config = dict(
    num_hidden_layers=11,
    d_expert=320,
    hidden_act='swiglu',
    routed_scale=1.0,
    init_std_router=0.0324,
    norm_eps=1e-05,
    rope_fraction=1.0,
    parallel_block=False,
    lr_head=0.00872,
)
Below are experts of layer 4 (counted from 0) of a mixture-of-experts language model. Rows are named router (the router's row for the expert), gate (a neuron's input weights, with its number), up (a neuron's input weights, with its number), down (a neuron's output weights, with its number) and show model dimensions 0-255. Each number is 128 + 32 x the weight over its row's rms, rounded and kept within 0 to 255. Numbers have three digits each.
After each expert's rows: "mostly gets" lists some tokens that are sent to it at least half of the time. This comes from a sample of Wikipedia text that the model never trained on.

# expert 3
router:171135152101133165127154177152095105088109139112151074163162094167153123133123164191177139107198076110125160093089079123165085075138115103147189123071187192104103169101136148190110105137126182142107137108108164106070069092108120117125147074131107123091086136132200142152113130137066117126107083156175141203183130180135107157154111133141112121089089145102109096142173066160124147139131098126171142149104143118136148141158125180111132137080097072134126124130128170092074108138087137075078114173133090107171131165127112097101081132114083122143113129063189175192163087122158111137143150109146142122125126102071138151150098059104088122152175168105140181101148111128115085145198146140149174145165152151105110160176105137181171107095129119155175197129091151083118110153132103
gate0:165148140125138160153084132161211108093111115095107112121122059150183130104108093112152124177116116138120163133115098096112157114117146143091116117137167088176125091149134114143152169151116121157151159093168070101187109086105116211082104124153100147193109152081055164156140106108147098189140125112151132129130164014124171140116197114088083099149124086122148083136127151100141123094101140084103060085095110128111119117119108147161089140168089147180146104196139128093102133064170175164145150117111149165169139106120171116071101133104140216112120127190103137105155140149151116139108151186150075142119102127145133140147153133107194118173124092141154118112175120093115097171116147153119079129061173066131160165166123107099131114143124166052117151126060082134085101154161149
up0:149087115120091106092180187083059156084148112067171118177141150137136157117149074160076136132142084122134128135136158168167105091143093125112116109074129157101174118102176129116129093119118157159067086114093162106097130146149132076164086121085165113098130081172128115057079164122168193164121128092144158126126112132162145159116125115142125155092131183166153101094132175169123111109154135081152153143151098078142067168194145149116201120083143151136141123086142102167104110112086122077172103212135090153128120168103105103135134157119034123116130089110078129173090110152109092189095121104144149118106098137124056110097151091155072126175188147112099104186099162105170139033149151136141116108152129126107149131145119135164115114087084146133155120111107192096116180094133076
down0:177152116051122149141123125155143128096042118062144055114186149104158098164125113158137110140121161096105101165145129151154114113178133190174157136148168195080124084168136135109147138108101094185184111091106106109169096077147154182099097169191107166130074117090091124138172104096119111090136118114166167092176117108158148091154182124135122147121096103102144137143162123098128117079088160140094139106092122118092113099124164124067087142149103058165178087152077147127091118129099212126182106136136123086152103138120107210108174119135170156174103081087131205117153143168123121129145141091125162136167156108112204163124071141139117144175151115120151133075108115163086141167114137188120126130111158144116090147110085120107166103130130100134170121165066061126072117134158136
mostly gets: "American", "), American", " (#", "2", "1", "==B"

# expert 13
router:192156095130124126174124111133187079165183142141104099142114074101170115161127127186163136111140166162102112219155151101122165127138116127126144172129126092146103081112152160075126132067102078175141064132151165179122074124120129111080183126192126179108161083090181159081118076093129098123101126113103076160125109106154089115148076160094146102144085133139165094122153165113131148111106138161160090139173121090095176119120132143076090153094090158091112113132084125139186098099128116111139110132082209107096166127097158119136141194201107109097125083182166114152164109163138121107144215134108101155140155190147193153173141112136116160149146117162104165080187123139084094146131079123198106111102105069127147154138144120161105101144132142101147073067149159111102127114159100
gate0:157179067171126105175099111144140114183117099102151105188168166165085093121148098132131113135135145139133088120103129149095086126088200199160194114145120153150167150150115142130140099179093176128097128076079124110122097126116160182092079101134189149144152118099081141111105101175105163103102110104156140102136112159105126072085096150125133118083134113116122184135160165178157116055149104128114103135130137174105121144133078140156201155121136139125161161146125123135128148149115091141094153052109111133143142144096067138170108149173085117109145167147107114167109118088120169162109122093095245181144076119108131101132178119161150156152119139126116144095131150182116128128162171105112175122159153164105186114105225163142125122201076134161116166190097103142112122227120170
up0:136115168103147140094078168144133165103119134160111082109083176142172139162178127093119146113088085157165111141112062124079135128106109127162123181137101162109070172091140088154131144115135153198153123175188115066112079159095090090090131155084119084133160160149048185115151090094162157155143115130066097140178161119106174145082162130100092149155092202166171110167100071149114138124170116103089105163172101112100128080082143146113080111132058173129149110151179106128161157166118144111187154143130156126161090120156178099115087126106116140114113129128118107117191109151140115166084120153125102108106108101130136110114134113138137064097136127088055088135119169111113112126144150133104082157067136109086121189129080133091088143174065149116085073085135120195144095195107088
down0:165145153139083071160154063142130149187149120151091122124103105178132112120112138130116126118147093168170135193118135173087117120078109163163103164142053138168093179136108168149102154091130182135167081136075110099075103095104085125128052150104185135129149143117141146188166068167122158075120101081147106150104124093096102115169193156191134123162135108129093164115097140121167067173116081105079157128145156096157144131153164130116070150091180176113124126131197140140064119123108112071136165160121113132151117133111093149125124125111090131173173109142054098106140139120112103097115083145186200100158132131132148128129111111135094107152107039123141192141179122089074170155176168150185145080121135122102131105130103128158110126110119104189114135188181187168135105097116129
mostly gets: " =", "=", ") is a", " (born ", "- List of", "==History=="

# expert 15
router:156157168166102097112117111104119119120151150104099122123080096138151224133062130126144128123133125120132121118181049085136094100137147087139098178112226110158142154109070140146115128120067136104122168071128128078138083080155138133189173102173093153113122138136112107181118127105101115085158163116162066127157184085140175129077119112112057080127062149080131134207196097119135119120169136094095096103115094101130094099077167125135115129056122045099198128097138168171160174121095125087091143112157083102133172117149122178150137094117136109146121116102110183129049109109160167141162150109121138086147155122108106134146090111106138150115143113110131180136142137114099098112155173172108135093086173118111100167080116186162127092145153118100141186116125116126065134096103174
gate0:130064076201141150138122184175142108180151133161120140144105098113076129202145114123171170137111117134154148092092121069144112097115132128135102147103144132210156133064141157115164138108137150120155109138101150158127170135153148150111149141133114144063098138084138175088119122190155117114149133085161222152094163171049144161177152156137118137131100083125116136083156146162168191147131093134174169110118104129128117112170121140162106124142089122145089108138079146124156142168109146164123162142106162121135124199148102099139148124089131095147177110155161082128180068174136108094172196150143113162121136137123129107118177162091192128138161098142192133105114144133105106186097120081107019207155073128136201145151202124067094137117133128148116112120100117159143146179091130
up0:131188153104109122122137110061126135083141144126159116144149160109141091078072184135110182181096156143108146182158123106041184156175137135110173131177152151101191181172099129157115106155195107125170108126119096156140066160107136098100108158142114090160111056187136091127126150086143141134132153183104087117120110131197116136146101152109089137132148151139121163123121102153120097116100175112101115179136156144120141222137131152109135091136123181190120123186177152132058209117132124067135128088147155111123148129113134109127121173143126134164128191167097109121105106099117147174106096127151170159143155147130148067101151171137113126079130099150043086151121104141163155127164163162156217069100141102089085123136115130180223155105125145102105177104162121114139143138125122
down0:134039158173107157160111166065123128104119123084134107142148119106147101156141166172175138096175147126105099166179102077197133166141113149137114147079138121182138080138124179124126139136124105142106121097135162213109112119116127146117140143208148147141127138097155128112147132155166095105179172077131126117156139123127144126217105125113057164152145118115130149071089132148138080148100141090161173184139149101163136157082146108158125124163119177096124107171137161103087119067146158103123138119136109183147100148149062112135143127081191115131116110143165174144155075131184090080126113083149203097118171175105137141154130129103092147167087099133147097085140170073051143125121088175085059150090151135139072096082130092197173116116160163124060152126150077088100113147151112
mostly gets: " (age ", " magn", "- Coordinates: ", " invest", "ilip", " % | ±% |"

# expert 16
router:156179182110122094198130131137067118154129087166143145086147137115114095117123099118134152114079116148145072177136075118126145115114139164152126113117110152148114158108102065122132126138100131176131083082085151091123082150145183160160115095126171108140169125123125167134103139103075164072183112118140116135166132074159157109080107186159161097142128154155113118123085074123150217113109167157142147210198138140191168163120161200078121084094119121094111045076101121127169127124088138056124113162124198114156169156109167108182118156149097111114103113181098099120076068133135165098148141117135146124098152141100146191128095131132138131049098139089106128160176101108147121144167079068104096143073108121119144166106139116141096162122083143167124087161117075150073146178149116
gate0:137122145116084108120132123151127177069140095110116144149091110093102177135157196139167214099139135146160127111106131113114140171074124144130113149133123109137124170092139114136136141069192134063162176047105174121156091047143156148105119103071132139159134096109093056155149173148102142180108150126198122086100132166120186143056080058083145108159099111125163152121143138096111092198097116089141134156175129101165110136155148147131097132097149140119156121146162181184192081119168120152093190153104174147144160167134146095157133089089135089146139140109101136152166107095162193083187091072154194125112124160161095108118175092089091127085145126101156100108131136136110143173100115125112143125142110151103078120092193133174139157111104203148109125097172179107133088135116128
up0:109131122112168181161152061123155121099134110117172137069113138124190077113147169096171084122104126128148109102106168126071131148139102111143174100146118142089110090151215140077136150141154168162176140160126144132178192156140168147125163194094111133143202097115124155120140153122184133114092138168144152205173073112123078101193119177179149150111135132131174140128079073186123091087108095145144177120162114115121138132220109129105171135127122133136152138147152100187146153178148124109127133144093099146142073128120173131096138105210111184125110123108167116155127198137131134195099153035086087106144161066132088201095176150112140094116166147106108106142171130114132087106132123131106132153071121086165121110166117187151096156119105115105132110136174165129169146117094124
down0:164121107128127166125133117135093055071116062085176081128137143095193142159183098058194137165166126085164169177096099137137149116102154112199135092129103143121136135066148131083126129154102140146190091115091156129140115114148104086139136080140134160162171157157123150157161154099127166141115090128080117161180132089137193044142124129103147140197176099150161140152106108155100067130085095033104104150161116074176155079139091084133085121100145130136122132113120113139180071134122134123092119086152139089161135101168107084061142091149111183178090132086100087166103133148114115097135163128161083109113154119181152125135153136134104104121092124110149137099143119141087140170129088180096139153201078135097122163165109122147155143111131202172091080111103148183113160124143155
mostly gets: "″N ", "′", " sq mi (", " km^{", " m (", "Scientific classification"

# expert 9
router:068090114121137130152102112176181183152167138165084147160123150103100156110151149035135104136112100157175134115150108144082149126125081142089129130175076161124110091151164162112154123128170112105092108086098093072075123167061136160116093113137146100100153135129081139118081131178145147154159083179121140139167119150142127114128145150180105136111208133090171134133124118075144077107076134128158199166142175154130139092140149153147093156134168133159118102099140163073167130149183192185108144161115129103141137086080070157109135096139143160162067112160106171116150181153064119114089106127151075094086124118134149118131124098138188085097032098178143124146129157163131126107109098084135156181163142164087183071133117097123162172152107147087108097164124095068164154105168173
gate0:084116086154104114109143108129145123131159156166120159197130178130047089173129145122124125150127078127125173102162111065112137140128141128154129117160135096110133094136176169132129075142113131124097104190150147177179126122175143085104112152085120060155121116124144112058125156180098156179101122154163162140067142100080142133106169092111199138102118097133132130169147061115089189175115093174109088117129139133106119165157108123144102142156137180197088158182182101168109147160126112138149150171116144090137126164065067116046094118150090114080139174142156124068177155144099180122174145138159141148146141131185144071118127136104114105098122145170118135082124091123121135107185055114166083114149125150111124101125113144204200111074091093110117095139155115211120124177095151
up0:125209039163091080139101073172131175153153124162131133178108109138066124134123097122128107124083074122186146095120123090141092167142142163164119106126072082144146061136139118080158131156176145193109114130072130175131162106186161113154108132125164078139083171136118083125139171108133136186107093128134066201072157122096099166143126140132133112088136141089159139108112155112150137158144138097129121140124119102114120158125113098156132187173186156173143159137207095117120142135165110140174154172099114076145057150113086143114180107076153123115152129093097138118151189096114115142106152096091112109106160232181126055102173113153146155077183143186130068124082103122156127105126120146131115115136092136133143096134134151110123080143082083122162066162118139153149174128154096
down0:096072152106179119085155135174079117150165076085083128143119157123132165123125120123108095147051113132071112088182157138064111114129117101120076144130132066094201103091207076117158092102220162116119194167143162117100134105138042168130192114160201111138165127131166086112121082134034136154129087112137104126114142130132153107081110056112081094092159152085118095146149145135118109115133171128094140149131127138130094124080161122113135105123193179162099194125065115142082104071094117127082089154101115147135125074076141152129150129120149159130144187139089157071094129150114111115135153100061108057109134127152116157135117096126141109173147097110155172161126044105150100117142145138180129162121150082139151140110137115135147121096119095121143119156122104163104157158150131
mostly gets: " go", " keep", " lead", " reveal", " rest", " allow"

# expert 21
router:146100139119129130157119135117114165128101069066083114087074138111128141076158112072153114154115110126084112089130094160124096100140091138172083158141105166100168176172181130101127177153159156126122091204125066161172138157123146126117135085135108099106139146097124140166133139076174064149134071062100173144169139106188102182130113164189096109158137142110162174105112109171089162109170120111085147138145167101063065131145110198099130109087121178087128083104160074101167157148103144135152199102133200114127128128130104151112172171113165098133077168110118131121114117092135127134084079162188076088143091108097177195106122107129131134152125113134200098167115125113064156124123070099114198131170140176150143154158141089159126168089122107130150111147148147174138134094118072
gate0:152116092130106169120136099080199209145141135124178147132097116147090079134162124116156140093124104106197121157147182150158169098161076048110135153076150184099112103117160099121095128130128135148134167134122168136108109190177141093114110151095115140100119132149175127108094099179170069119152184149128131151136089185117138102158138095135127129086200094112139155133125140166078053156143152136138136135110141191148149161131146128106158161149147147219084102117180130085119112129136095116146092191145150112092085106148133169100175132173125072113161138112183169089119130106157146163114133067132100083139115075097122188061119110155087083144210124092143091180097095186114127192148117095134121154147112129108136066180175127095146143117142062138135079123101159117094172155148096
up0:135091139084192127200081147091134099136175169181080098126115170110193145105131126101134102183145131122156091092131086137116127113101162179112163104163077120185116119176068089094146065112147190089143144181151115121083161098120132137061205092182030075121159153147135104161157138122156118179150095126116089118139131077153140131112084126114113113131099168147119087166110094099159156115157081066135134100128135183172162141103094134099077124168174119125118129140062119131144112049117130127105148133115154106165104113071139080170097093097077136116095083194166119146125121121110158142132173145134083145150143149148168176168125109084105141113120083117076133096177104128160154123098144140142147135121152154152180175128112188133163160105078131160134207110148151110170145081144132
down0:156170130173138137104126112068136142145114105173145112228131094157054113114093088119138123153121120088139141143115158133189116120193136138152103144127108187149150174116132142151149110136098172107170111090139136138141084120124122131164188135116114149135103077151182090145118170138146152131158123155063145145105172086130144157091159163173123137114162107145182093090135094157061123102141120155098209158096185060165143118163123152172116147158145184096066137145141181139123101213162158126151145161139193138200085175126110115107134186153105143122119132145109076142119111121114118134184156132126182148117119133153091073131154083106107118122159226135104142137122118182054129122119113144083057092118176174175097102162130103176143084083130102146086193126093141126127082123167105
mostly gets: " kg", " guitar", " Norway", " Finland", "WE", " European"

# expert 2
router:107115087136106191080097087105139122134123140103094116096153168146156122156105100133116116128145164142115137096180112094107100066128145173103179079145125080096146145139070120107169079164104202116125178174143123180173127095160093142082123159127098124147199136124103134127135130141155155107137113132053166125058179147138181161148115131135122172156121108171132136093082143140146172155182102113076132166073157083154135182176142131108201181169173146153104104144163067158134145117191071169133108129140167135145140104195152119102126094099182124146201167126144084136075164187135118121098173100122107079109146159144141076171135144126098092126129128136168095074153125086143136082103150153131096101114068136150131146152099125120071168125177173068113081100186133134093180155092098
gate0:156080113144144152114174131135064119180180169132154144106097079145109065095110124186107088149113064079054161102146097155122171132100135145107143139094123133133170124153122053096081107168155092147075098147101115076106157107101206137171155144101153161080120106109136107082128143143132143095136100097119140121127116117101098162115078124080105075099159101129146168162121116128125040137098103118154089116089108164109107135100151064171156072202133099126122139122175132143113201195099172183130091126128175095097111104058075092131089110106191093167209102107116137105106124168105072143113108106094165103083116119158161197158144146082123159163109111137121114157137150182105112138070159129102099122073163141125164110146135138088078114089193106136115109144138137128162117140124150
up0:058113148125130105085143143104143090112096116127089131116138104155084127130123195149140129087084032133090143049148153041079128114102083120148164148083132147097088144161114147137104135082140078130093147093062149131128170139098160093151180164088151076098132123142127165147088150116090128131163141097145118174153094184177120178133139126112133048122110161142101152126174095135119126096089105131180148115097098133096115081105145122103151078096163085105126126088136151129070110190107107102146127116125142081120087097132159100177109172120148155062169083154170147158135104184146122096155189122175165121099134140167143115109114155137077107125121092161151098135118199098153117088144100124168105192129110110116121176154161143107149129061160092121119080139147117200159156086201213
down0:152164105134165170113076161105156120168102082152134108121139161096128070194109137082154126152125094128080181117103100148091093124089114103116089113110146145164072143218164097086153099150063129164120087124093118069097151086149101125102091109124125085134110127118126141161085071103123172085108140175158097162074146135105112119129207111130177136069145074078125190140107123134109143121118151074152139192175131112144118210124159070138110129115173137106111129133116112145174140113088111145158178148093119129120077173092126176152178113105172112175085097114108131149105137128132099129134112144114185165105173121160063123122080074153108113111137157123175158076121103180118129193155163118131054111165165103129131087094119091134173164149101088108146112164045130128053092089116132
mostly gets: "I", " same", "ittle", "  ", " Lord", "Wh"

# expert 19
router:161148136089124178111175156197156111059124192136167154121155141125098110147147092044109114129162114119161181160078169131175086151134125150123156115102102143124128166089158107097127133162109161128179175085140112126152123138147077050063113127146123156138117114114170106077138140087150092134131063121161125172147126118132104177130128085104144129124124127127142142103109162132124146063146131084101117114167192130090136146139125068135129136129090165143134128161091085115099122133084151097163110195092099189086124117183123122099140136143146170175160098070092161081114186171141172073157194085164117121119079100128097124115167117126185112152178151110137121080104147098109206111085169121137082143097090104182157162107126121161145171129139120209128192095071160076079100131072162
gate0:088125132120059131097157074089115183164152179157154151106127134085108117123177185118146043128125082112118132099138174130094119070127120161120135133101144173122162101119146142070160105085152134140077129192110137110173143111101123149156091143091160141171155148137119148157111104154160161116162095148135118122141092092155115122148115172193122105097139166169126116130109144169139101177093169126211123109129147149160133148077125118164089141120149065142150126107178069112106123143181086124112184155148083068077102145164138136159162058177129171132161082126094127121114103110170120154116136145043120174144134141121096089199167183098099098174161086093141097089174219113164071143109118113092128147114106197091197152109101147062169126135128133128084130176110154156157131176142137
up0:081105101099138155124101130124104112149108133126139154155186169171143100096105115131083137171075157136098129142123141122079147152128147127146144112127133102109119124068165165123168136110063138154056174136176098116171097165118153117141114146116170160162117091132112195089163129103112132139132103125098098139097155173128148124097160137177158128128177104066133147118102126149094174087194115141100086105151093145191085191051091102123153119155177126194190140094139144138090066131108121079184183133154166145138099164099141096149135086103156168065122142077090167136090071127111130117063123102115093133116164128141162104119093141133116109128161082177103128159082138154137121112113118153101110096190078174097101106063120094107173144200096087116150161100118115192170254139143142
down0:166140111152170120094131115155160140116023124134099129158132157155109147110099128141107153132026130151121110103122103064152103175123114088117107101098148169139129108136168124113085095121173097085151084154127099140127139206118094091162064126136108120049175116097118165108139103170116103109151151108154162111084118094071144134146175102088115129075170149231106095160122154125159129133140139114155160122118150101189157094149143135147152135107127141162141109161096134122170151133107140145138088123159084148111059083075092093150081186083087120132121100133159091171170157137155118091171154138141117135146139214134201076151084109149102181121087084135181096159089031130155103162121112132119078159122110063120125045177172170160097109125140131118136163154143137125166129121132140
mostly gets: " that", " his", " their", ", which", " this", " who"

# expert 28
router:121180184111152189074124151163182154125119108118091102123158105088098075157092139153147158145107127117182156155153157122153137145199076119138074152115150147034098132118094138179090115100075091154160114064190171170091085151112085122107144165084130075140122099130148158153155086123125142098159138145109175163076156188102138144143134126071143180148122102128118118134092079168189189189111157189109170128165075180156140185114114139126141091169089142171081135116100143132175109159121128157142137133058201163078140131082103097115118199161150119151127109145135097119137153078102098095144144124135135156143139175178127119154142118117150091180179115142099104068125127153071120180074130097122156140140151146087112111114107137170090102124077148143172088122090137077104114116095150
gate0:173105112119114125142107125191179157143090136138104109202141098105155174071105100069161165115132128109135044092111165117139158088126111177055135151189106190113111105105104131110118097133119198089101149139150113182150087098113098096088094147112095124087105181106125109090167147152154151136109158118097111068115137108110110122135127125100093082158162121141173109088117129149141165166127100131088111076081109150156147162159155062108128177162126147169129131108167095116143153076185099179094091115138135128165129077083168101129156152139107200098101112183125089148139123112106124135069126183168144103143095192187057077090163111106166134119080065138198119110112135151150207122149119183130109137112162084116114138169135117119138165072105151077099120084167115111077134172097121
up0:060156102210123109205124111115122166091102135147133113160147057187125157163155122141134180124125157094089144092049091079172159100131189167100134133156102103169146132120116084138171098125109183121139107146151109150161101056107192130087122195042159142139116143186159107085124127149119138172122123123190118086102119131114172120140190138118114090097103161095157126096120115134091145138080162151086099215140113123162130129119168130130110164130110090083161126147097146093120149098147115121156093137129051097091142126110188103136112107077133194076156141161116161156121128173160171133158135134159165091145104199107102104104125088131152132131155091152155114161113081140196148082114094131084118121102079102157125098117100132113232140131177133101127148173149129145169120154148170
down0:133097199152171169170138176107120122136177140129070175089109150130156188116080186107113099130114135114176075096082148110133168119089125115126113074126102234149129126169074194130161140155108099131119142153156097131151087095146157148142132106164150126115169163096103156130163122131197150128132051098105141097173169123125118121103100061157110132102150114180101110127085117169123108161149043108122156103153130154121062128112161141109183143143181088150118126117131151149151143111143084167112191152121143165123104155159095098120099168096092133079088161125087117095143121186145179097100163140153101120144073172112117166106182127115130150160159144116100029115088080154193151081185169095119118166182132091112110117121150196152143112159115084132124098108129189152140106083141109
mostly gets: " of the", " and the", " and", ", the", "The", " by the"

# expert 11
router:176147151124222151125071139172202177103130167100106154161164162126131116161143104103120129176133107087164210122139142210089159162102121143151118066090163118064152119190158123180132136114141088094121136103155147093140082131126114159083051168145120064161119095157111121128185149110089087105058086135182136139175118115096106042142133132190141114113123122138134123104140140105140121116144171131078091148158126149173058089133104121126103144104153099190171173145129146134200163138101173098134131155165156150116110123095126085139112156143122070162099145156150127146130150111061151084085090157116126149082119179057116120127085101166126140148150101120123106077116106118126149160174179149146159147168156167108138075126133122131174127098087158114183091097142121131129075123174172
gate0:098103091106131128109132115106137114125121113101096147107102099058107123134147124109095085145097156151138146105086106147186095153139116116140058147135105164117081125090097121168089153144119113141147107090109122165129173132081087080119124162132114065119181123131106148185098146185200141170153130118079112121137141153159106116094115089094079154185108144188094189202133191096169178133133113152187092161140147123102127143173096137118111186105108115107136113108104128086142163078109188170090091120188147108102151075147093101120096171150174193156159127137102100114207193134140114158167117094200166109094098185084092075136179130130156086118096153191103047163099197132146119168168113114163125194115134122154141130159128089126095167120180113121154152163083128146162132126118152
up0:146159122124121168077079115084204124121168093131143134171094093110093137163127123121083070117082174190138171112139138112159091116083120122125119126107108107125107079116118138170076130160087089138120122090125091159144135165073081076142134159141141094154147144156090189187160136203133165139186145160054150143159129102123110127136146089150133180164154129141127171121109185127138154121083149175141122125102118109132112153139082103091098150093082119118141124134090101084133227126089170174135073150215089092106116117167128164082114144157149178130160100087132154125132171105146106165146120143159118116057115161109079133144139106157139096169110127152123066116111214184180138111146133135169172130121096137149180100193174111095085176096213120139150122142100121133150170088133183
down0:151092117132106133135141180082155146136115092107130154165059069109086138110113154110136184096120170213121082116225144130149121175109097100179167154117089117160150121142120120103130157065090088166147125155121107162171105120126092099120109120158096122187084120119191121138170124124093149127113063092165167142124139136135113132087088170125150120124099106082135108123106141142084121114143089172157130157123134132144180105086043135079111085136099145070118114106107127129089167135147089108127077129129113150113119092093173150154118131150082126119149134161039145131145099170187116113076131164159068089122175135150140195148144163121125172162103078119133104186074114172113077123069148129191125130108060144079109093092123128134156119109112129140191156151167216138152127105209079
mostly gets: " after", "In ", " In ", " After", "On ", " before"

# expert 31
router:158114040140144127088134161084143154083152158126131146129157099054036133121165115082115090169132129105112136090110157155137138154112137149117136178111069158154054163115125104119102109144167151134141151099139117167137147146109111153169120135156125125052131180148158122119139141111132144145203161118174170182127139152081086130147150077120146132133127119160183191085119124188128188049113140151164070083115164142103092172178149139109158138170144134138181125191117079147117152137170105125184159143124111175081055127151128102131175139159193169153091105155097111101148116168143141165141160111116170151147127194079088096108181067107147137151162164114150052096089189148111140105083150113159075157069094125114160114131149116079109113098106106115110165120134176094120120145094150
gate0:187141135112096085120108098141161133084098164121094114114116125088065125150115114104049179143083181104127125108160087138170198111122105115183160098160114048137130098098097198133148139131098123137140142138104099120108138130134135088118097086108098098151207133106091161103137148087165136148087122117123121061134136132132155111125164103112101053137133140095160170109095113159125132147177093132075117205153125077128132116143065137106131113126161159181109156194188103135160117145113155185178112107127149127131155073074121117075106062133123168073133168190159126124139200129047134165118117139118069132055089157118156135086197155115115121144110158144107137171168161137059137124168139135139138114105144123101162145153125130118143135106152124156139087062053094178164134077172094
up0:050078120175192134150128188046121166136138084158116182151083124120131164121093144121175063130169080126138170121125165146092117120165145133134122098096107209093132132141203079159064176125135112187134125133151151142173070163110099134154118168131060099120105079138144121111132110169132118119148122151125088119148146163176116157084153140089136132115143092090126085114170119102119142166099136146133134090188175183098106072205122137173060127185149108143159109070123127050152062121121177136159135104141160136146130150133141172141125150109122108153115127102135163154153122133143064079155108110167166097104083120130091112100099135110127053088126115105139084121075176098197070119089038149127108137164181129131103116109114159169161139108120177108140105147153139126113101151141143
down0:085163105161120109108067117111184136213107111143108157117130117179133126115081098174150109140088197048169192133101132104071132138113099098099103127136158116131142129119122094118137131140060085108155128132159128058065098136141107103145184131095105150153142097124177156100116119105141105139076137124135140164128126083118131085141076083111123208179114151148143147138133121144140139117219099197119109128158137141120125194114154129093159181168067138136071163162106070109092089125126156133159125112154154083111136165115162084105135121099159122119142180163131083085131115092167093117122103086146099128158160126132108057117166069105165096072117139096071181139112139080094149138114124132191181152128170137074148135184123168145171182082105128083100092131079145089088089132134190
mostly gets: " to", "ed to", " would", " against", "ing to", "s to"

# expert 1
router:149100112097159085145130141162134079118151117125132107158136104192119107138121097144104123198159147152062082119139112094130075114115106126138143119192129078160111125151056119113121085079154119164090087180116128085126124085147186126121109131091112113106090094128159142111110149130158146135128176078137151118125072091153098105092098068108089126169146101150166185102140105126158101130165093149153152138128088137113136068110182139143163136084119127131144111096087129156097189171155076190137145115119171114138152095090081102090129147050120131115093162137144109099173053045133122110135156141175171094126073111142107091075163109169108179063137060078121117165063134155123161152147129144161149130130180083137151099100138154116158044098159151131056124089130037116141182104146158
gate0:143079173132111118148129069129098185104164148066184134102091103159129142215097148134138070135109167123116150120132148092139129098205126143060097163135105111082072105115128107173125114090162181187086101111164166128098122164110139107160168144089178126121109114152135083174147149142122130035153123101128145137064089138221115186146142118138100187128087126119094149134123107165087133131157143152173159155141097190136167089109135092137101143154119144066091061130131169139095049138120129167185158164095190154104125201108162121122083096154110105116118137107166116164127172172121172093157112115165203139101079168106131142084109145149104108107108146162081090128113122160120132149099154100057117146137083092129127107085102163104094125121137159107138116188142130129118141108164180
up0:168128104131178099163089172098151104130135118054157142120151138108193174119126146128121125129132163121166101070120163099074162212093126127164112066116177145096125100137180139117107109187175123088190101128120135114145196152115104132148166097145171097114101139092114087178073085100128102164159122164172117133084129111123153150150155124106135104069122137119125167117144156135145069161157131149110095079102163136089151079141135104152126129108186074120126106115125127185128185113199094058127086116196136112128111131117206148076126121130116099156118160171116139114133164095108196175080085132155111153122119125084083099197198117112122148144103120132197156094089130116141145157157151159136141061157148062100096111147126095199118138156149097142180178114092149133199121115074127
down0:155119083103158117134137121130110119142035145107141166114046068126157119177155111139139145153124079144143073095238161142095112100180162128145179131109120105116151130125079134101143174143083157176135151130168167146111110024111119089147113137115112129089128118082117185185167157134152137094132156098064150140050116170102139151174181085145101160109080137144135132098127117176146156164143105136124126224135143131089112122141119127154111195186093140115122138101173164131174117149129100099130148118127077140141119179123103176152113153125126100168106084067111173127089087083156097106128089156096195144125142067159109172111133167130133151138092118113108105176146114136048122152093193115137129140087148129166159142101122077101178125148154142111143069080131123150141080164147174
mostly gets: " McC", "berg", "mann", "burg", "lie", "itz"

# expert 0
router:116131115097123088119063165144085127102112137125177159162105135133151122183125149094125143127169068168122095120101070146088083172185160175119155144184090104136113091164153143150175154107095170150163126166184147115131200137116083135167140145138072176186126162147146117091110118161118194128111168118138173090108111076101151083097075149057130161163138081114111176083115140133080104100140096118134180128127106154065169094083099144182185158121106167108079124116150148149156131135134105155148132114092074062156097161092156163144100104085080143195104103157106154170100150123103165126185103168135132138142129160129154147157132202138101098111099132154140134089085074140161144064138144132102111135135127083142128112142143153099128131147133138177062167162109024178111106085183131
gate0:081131119142141140147147145074213145156094119129111150072200145137074176105130089125110071103120153154173111180124145093120055106114057097086108152136105152094108112092132132125084121090133174102114118159075150104105096141181094119106165088076109110143155133154143168101137133115186140142080083109126155137057177127103074091132106107128160170118145092123042120111129128040080081126089147154171126149110087153116126149131105142121084104109100137163174163116152161084093127117165135134146155162061155109137125150167111188136106191133119155097112065148121100149093126102118097075137098171093152188168123112120132161163146092158127150106142163119183193153143120113123113130146137107105110060139148182153121088180105095076138139128093113159118120080076075180147089112076070
up0:097088120128074146191101095102115109158107099122147193129112096155152132162130130121131140137147125137096176128097141092174144173159107147106102066108172147135077155115134133086176168159111090128177134128163186148187117091171166089046129158154190164106095118168198108182067106112089109153104102118175154156144100160122160123089143093129122175160133087116121172138092148137146138076184138139142152137136108109159125143132115056173134218164148125066126100169096114065174075153128075100138128096159117138192119138117096106131103069142182128101128185083095185135137099122108159132081113086177180138161182127154093082185091119124103114152140120182120120145155154103114148123082165106131078143146128115132146125076121121151089090115166085064091118099096135170081169151105108
down0:146150148168136140181174089116089129167107148102143155116088123147137096154110152068180127099133127108119076143136144121105077152111115118110077125099081129106110193118191067144150184139158114117135152147093101146112188072156126143117092188113148122138185128169080110132126095144098141130073154161154098118138146120067109112159090134113107139145130144149139117098133109086138094153148183074168060064132110120103076100100116132088151154153128099106151107116121153064079137093140124106097120174104094124175115140135099128150149133128131138108168083140099101169147103110197059157131102196133091130119161141141088180138124154154065122109108125146070166082087106152211173149124125113068057153096063079213119151150137154153100114068079108101154215144066117140134133079149106
mostly gets: "aj", "erbai", "uj", "iy", " Iran", " Arab"